From a checkpoint of a small mixture-of-experts model trained on Wikipedia: 11295 steps.
Below are experts of layer 2 (counted from 0) of a mixture-of-experts language model. Rows are named gate (a neuron's input weights, with its number), up (a neuron's input weights, with its number), down (a neuron's output weights, with its number) and show model dimensions 0-47. Each number is 50 + 12 x the weight over its row's rms, rounded and kept within 0 to 99.
Before each expert's rows: "raises" lists some tokens whose logits its average output raises strongly, later layers aside; "comes after" lists some tokens at least twice as common just before its tokens as in all text. This comes from a sample of Wikipedia text that the model never trained on. Tokens count by the router's weight.

# expert 4
raises: "The", "\n", "|", " it", " The", "S"
comes after: "\n", ")", "4", "3", "5", "6"
gate0:52 51 58 71 39 40 75 47 52 32 56 40 49 68 49 20 62 60 30 22 35 48 63 47 50 29 51 59 41 55 50 60 41 38 37 40 53 33 45 39 58 72 50 74 49 56 59 45
up0:32 68 64 61 34 54 47 40 40 35 43 45 47 60 49 45 67 47 45 32 27 48 44 57 73 42 42 56 50 34 44 44 40 45 41 49 61 52 61 59 65 55 59 63 41 57 56 43
down0:58 25 32 34 64 36 28 37 47 40 32 41 53 50 56 62 55 46 48 57 49 57 41 51 69 50 60 34 24 68 55 65 43 35 27 44 56 54 35 60 58 50 45 41 67 59 61 36
gate1:64 60 49 42 45 55 50 31 55 43 39 61 42 61 35 39 40 57 43 40 43 51 55 41 56 67 55 62 56 69 27 38 66 55 51 40 74 40 52 65 33 61 47 39 58 52 57 30
up1:38 47 36 17 42 61 44 39 39 47 51 40 48 61 42 65 46 67 47 54 35 50 55 53 52 41 37 52 51 41 47 54 35 64 60 51 35 37 44 72 49 59 39 37 58 63 46 39
down1:52 36 54 45 59 36 63 58 46 62 51 43 66 76 44 51 65 40 45 56 57 45 60 53 54 49 54 53 68 43 44 56 32 53 36 56 67 42 49 60 68 39 77 58 50 48 52 51
gate2:54 60 49 57 52 58 68 70 45 52 73 32 62 53 42 70 62 31 52 36 32 33 33 46 38 33 46 38 48 52 54 41 53 60 45 33 47 58 59 73 45 47 58 61 51 62 35 62
up2:38 43 50 58 36 64 47 32 50 59 23 83 46 44 49 46 36 50 51 53 60 50 53 47 61 75 66 47 42 48 32 60 41 42 41 63 52 54 37 48 43 43 42 53 61 64 52 43
down2:59 57 62 49 55 46 43 53 20 46 29 64 51 42 58 60 68 29 41 44 48 53 64 72 74 28 59 52 33 46 38 57 37 61 55 33 32 47 50 64 44 64 74 62 55 56 56 44
gate3:63 41 67 45 46 45 68 44 30 46 57 43 54 65 41 58 52 57 48 44 45 45 49 43 53 29 54 46 42 46 58 33 44 54 50 41 66 32 51 60 53 54 60 59 56 74 51 35
up3:47 65 42 58 46 55 36 56 62 66 44 42 36 41 59 49 62 27 59 46 55 48 63 57 44 38 49 72 50 57 29 64 61 37 57 69 20 64 51 40 47 63 34 43 57 24 36 46
down3:58 65 47 39 57 55 48 29 48 63 66 55 45 53 53 54 30 70 55 52 68 53 40 58 63 38 35 25 52 43 46 38 40 42 27 62 63 31 28 50 64 46 44 58 48 50 60 60
gate4:64 45 70 50 73 67 48 40 57 28 54 62 54 39 56 66 41 63 36 59 46 32 49 50 43 48 59 63 36 53 79 56 63 59 58 48 61 51 60 46 57 55 47 32 45 59 67 44
up4:62 46 56 49 61 26 65 60 50 49 56 57 60 63 56 57 63 46 42 80 59 76 42 48 59 53 33 43 53 63 34 48 44 52 44 40 32 48 48 53 33 53 60 68 40 57 58 51
down4:54 51 49 51 25 53 33 55 71 77 37 49 39 37 56 28 44 36 57 51 57 56 45 55 61 51 82 60 58 49 74 67 54 39 45 61 62 43 51 34 49 35 65 66 44 34 42 64

# expert 5
raises: " ", " first", " re"
comes after: " of", " the", "'", " a", " in", " for"
gate0:55 70 42 58 44 72 60 49 35 35 57 33 63 21 39 65 46 41 33 42 64 50 66 28 41 25 54 49 51 62 54 31 37 64 57 58 50 28 57 73 46 37 42 45 30 44 49 55
up0:57 71 46 60 53 64 54 37 43 42 41 33 52 24 45 65 51 40 40 35 86 39 51 35 41 39 60 48 59 70 46 28 37 53 56 53 42 36 69 69 55 44 59 37 31 40 44 54
down0:49 48 51 34 44 52 36 59 58 70 67 66 57 47 50 55 42 27 55 50 41 54 36 71 47 22 70 64 41 72 45 53 44 15 64 41 35 48 57 62 52 49 46 53 45 70 44 63
gate1:49 41 41 39 40 82 53 51 58 39 55 43 63 48 50 52 39 51 53 64 38 61 45 49 62 55 45 41 30 70 51 57 73 46 46 49 55 63 55 43 54 55 33 64 56 66 42 49
up1:51 49 63 44 24 31 51 54 33 56 56 36 45 36 45 50 36 51 56 61 51 58 44 58 69 49 51 59 51 45 52 47 55 51 43 42 50 59 65 25 85 57 57 55 52 57 35 60
down1:51 42 69 48 45 33 49 53 40 52 39 47 18 39 46 42 31 52 55 51 44 70 58 57 42 59 47 48 53 37 55 56 52 61 40 29 52 74 45 27 63 63 60 80 78 46 33 50
gate2:62 39 35 47 51 47 35 56 37 49 66 36 71 52 72 65 53 54 79 23 31 78 62 48 45 65 61 54 35 72 60 37 63 50 29 55 52 64 47 44 43 45 65 45 53 63 28 32
up2:62 25 19 39 62 52 33 58 42 54 61 40 59 53 54 77 45 56 77 33 27 60 72 56 48 63 67 57 45 64 55 48 53 43 42 48 47 52 49 45 47 55 74 41 55 60 22 29
down2:48 46 52 63 59 58 58 46 57 41 52 43 48 47 31 52 57 61 26 65 48 48 33 63 48 47 49 13 57 60 52 51 46 45 48 58 58 41 51 52 61 52 06 50 27 30 60 60
gate3:69 45 47 57 48 62 32 46 45 75 44 38 48 46 72 71 39 44 75 45 79 32 64 56 66 59 53 48 09 82 49 46 41 54 46 24 52 63 52 16 65 55 51 50 33 41 40 60
up3:31 45 54 61 43 37 75 65 54 31 78 47 43 48 24 35 62 32 42 37 47 61 31 45 42 40 47 39 72 38 39 44 54 40 45 42 50 26 69 69 27 58 57 40 56 62 45 60
down3:57 57 48 38 39 54 69 46 67 37 77 37 43 49 50 45 43 29 42 30 63 41 38 37 73 43 53 58 26 46 09 41 46 64 45 57 53 38 66 39 67 50 32 49 52 58 62 59
gate4:41 23 60 51 76 49 69 47 59 81 64 47 38 57 59 32 28 45 52 40 50 28 56 48 42 59 47 57 74 54 39 67 52 62 27 47 51 55 64 59 67 47 51 31 64 65 46 68
up4:35 45 51 43 67 38 57 37 50 61 45 51 42 49 57 39 36 41 53 26 62 49 57 49 45 63 61 48 46 44 65 70 71 54 34 58 57 71 73 72 50 53 68 33 60 57 53 78
down4:30 43 64 60 24 40 21 39 39 61 51 59 53 67 60 37 33 56 51 39 54 55 42 32 37 61 51 50 34 66 39 46 38 34 55 62 48 45 47 35 53 60 47 52 51 37 40 56

# expert 0
raises: "1", "2", "5", "3", "4"
comes after: " |", "\n", "|", ";", ":", " /"
gate0:37 65 72 55 53 33 39 58 28 41 39 54 66 46 55 67 52 50 60 46 62 63 65 53 50 33 40 58 48 70 37 26 44 50 30 52 65 63 48 38 45 59 58 46 65 44 45 74
up0:47 59 48 61 49 45 59 35 32 75 66 52 48 45 71 23 44 46 41 67 31 43 30 47 47 40 52 48 62 51 58 51 48 80 60 34 46 49 58 54 42 55 51 58 47 57 39 40
down0:41 56 52 47 57 38 60 58 38 51 54 73 53 43 54 47 44 55 73 61 35 39 41 40 39 48 42 41 43 65 45 57 52 72 47 53 55 40 56 55 39 45 50 63 70 75 56 50
gate1:56 67 47 40 39 44 50 38 73 43 52 66 46 45 27 60 37 43 66 57 42 64 51 41 53 73 54 42 67 46 20 69 33 49 45 49 45 62 65 43 61 62 56 45 57 44 55 67
up1:39 42 58 59 50 55 57 56 40 58 48 44 48 48 27 49 46 35 57 40 56 51 58 63 69 59 36 34 72 22 35 46 56 41 50 65 45 57 47 43 49 52 43 52 29 36 55 53
down1:58 59 53 61 55 57 27 63 39 46 71 51 60 49 39 37 30 48 70 59 62 30 41 48 70 36 59 19 47 37 35 62 56 40 44 48 29 46 58 49 44 46 38 53 35 19 64 52
gate2:65 57 53 38 53 52 51 59 64 56 63 70 50 65 55 52 26 78 29 70 63 45 52 32 60 59 55 44 68 70 34 49 57 51 65 43 58 79 41 59 24 51 45 34 33 64 39 34
up2:49 46 47 74 69 39 59 47 47 44 38 49 45 38 77 60 55 49 73 23 23 58 44 63 54 46 49 60 29 47 51 30 30 43 59 48 37 48 56 52 73 50 66 81 51 59 60 53
down2:45 35 62 50 31 71 57 60 35 36 64 78 44 54 67 42 67 51 45 62 50 39 58 65 55 33 54 45 47 70 49 40 50 39 26 67 39 68 44 43 48 44 61 36 47 53 37 38
gate3:50 66 47 33 39 61 43 65 38 73 47 23 42 57 67 63 24 47 51 53 54 55 55 32 68 61 61 40 64 52 61 51 43 40 47 67 53 50 66 51 60 48 61 38 35 50 59 63
up3:46 48 49 41 56 48 41 76 31 58 52 19 54 36 63 65 24 37 39 42 44 59 50 21 80 37 53 46 78 30 52 37 40 53 48 65 57 62 32 66 57 65 72 57 31 65 41 62
down3:29 37 82 49 59 66 59 60 39 64 56 38 68 61 54 44 42 44 44 55 53 55 58 52 51 53 61 36 29 34 27 37 64 43 21 60 41 59 51 50 58 36 45 49 43 68 35 37
gate4:46 59 45 53 38 50 26 52 50 45 60 62 77 29 50 37 41 57 39 63 32 55 50 57 53 51 42 44 21 67 45 59 50 60 79 45 64 74 65 53 21 27 64 40 65 54 44 65
up4:49 43 32 19 50 68 53 46 27 59 69 40 54 63 35 65 65 11 40 18 27 47 38 29 39 47 30 50 49 36 57 45 64 55 51 42 47 43 34 31 62 43 70 55 39 52 32 51
down4:49 54 52 30 77 63 53 51 57 66 56 32 47 51 46 82 65 47 48 38 61 41 70 48 49 55 72 60 75 38 44 54 63 49 50 57 58 40 52 66 72 60 48 49 42 60 55 68

# expert 7
raises: "0", "7", "8", "9", "–", "4"
comes after: " ", "1", "2", "0", "9", "–"
gate0:79 31 58 32 67 43 37 45 45 41 49 28 34 46 43 74 71 49 34 71 29 47 66 58 46 20 59 37 31 52 37 38 54 49 51 39 54 29 39 39 55 53 59 22 53 46 54 46
up0:35 71 62 77 62 67 57 61 38 53 35 51 44 63 65 46 45 60 48 51 53 51 50 68 31 58 58 32 62 42 66 44 66 49 73 58 37 77 57 57 63 63 26 62 63 56 36 57
down0:45 62 54 47 35 50 37 52 44 54 63 72 57 34 57 64 70 54 52 43 46 60 31 38 46 59 48 63 56 69 27 54 56 43 52 52 53 54 69 67 55 70 30 61 52 67 45 62
gate1:53 25 45 47 61 52 75 55 60 37 52 30 63 60 38 82 46 25 42 48 69 68 42 57 35 62 41 41 34 50 49 66 57 46 30 75 61 59 52 49 47 42 71 52 45 61 42 56
up1:42 29 57 36 73 79 56 50 55 36 46 23 42 63 41 81 65 34 47 47 47 59 44 58 42 70 18 42 37 54 54 55 61 45 28 54 55 53 62 51 41 54 68 55 52 76 50 69
down1:47 49 52 49 39 43 36 60 47 48 50 60 43 46 58 74 21 90 47 53 60 50 64 59 55 39 52 54 22 62 56 48 52 55 46 56 61 44 34 57 40 51 39 40 59 41 32 50
gate2:33 43 50 57 56 40 44 50 29 82 31 47 56 70 43 86 21 47 42 53 58 33 60 25 71 42 73 50 42 41 34 49 46 45 62 45 24 77 23 50 45 58 65 37 58 43 32 47
up2:52 34 47 49 35 44 43 43 48 52 46 57 40 55 66 62 64 64 40 37 53 45 67 46 51 42 42 43 51 44 47 60 53 40 67 46 52 46 47 48 39 63 57 34 44 34 56 77
down2:44 55 53 58 56 33 51 49 60 35 54 58 45 47 36 44 58 61 37 55 37 76 48 62 53 59 57 35 45 25 57 52 43 54 45 39 63 44 47 35 56 49 35 35 48 56 49 42
gate3:67 53 48 34 46 45 29 52 49 45 61 47 42 49 51 40 62 33 59 30 52 44 44 38 53 44 53 45 52 54 61 49 70 55 66 54 44 54 43 39 50 56 55 51 50 46 60 69
up3:53 56 36 69 56 62 58 41 42 67 47 37 45 46 57 69 39 55 46 69 45 31 55 54 53 35 37 36 36 51 47 49 29 55 39 64 56 49 69 71 53 46 52 47 35 45 67 47
down3:81 60 37 39 54 55 52 59 28 40 56 58 58 30 32 75 59 37 73 45 79 64 75 50 47 39 39 46 57 56 50 64 48 68 40 59 48 64 53 47 63 36 63 43 54 45 48 62
gate4:48 58 44 78 43 44 35 53 28 66 44 64 51 70 40 51 22 38 51 59 24 62 51 51 58 55 65 49 54 60 45 62 47 76 36 48 58 44 38 57 54 55 24 48 66 42 42 45
up4:51 52 62 66 50 42 65 46 49 52 63 30 46 65 43 59 69 44 53 60 54 39 46 68 31 45 33 50 48 60 46 43 60 56 39 54 76 48 32 32 38 34 59 52 33 52 25 58
down4:33 29 59 51 57 33 49 36 58 57 61 42 37 61 53 68 68 45 47 62 64 55 63 43 34 51 41 75 31 50 45 27 58 53 49 56 57 49 46 55 40 34 55 47 31 59 59 52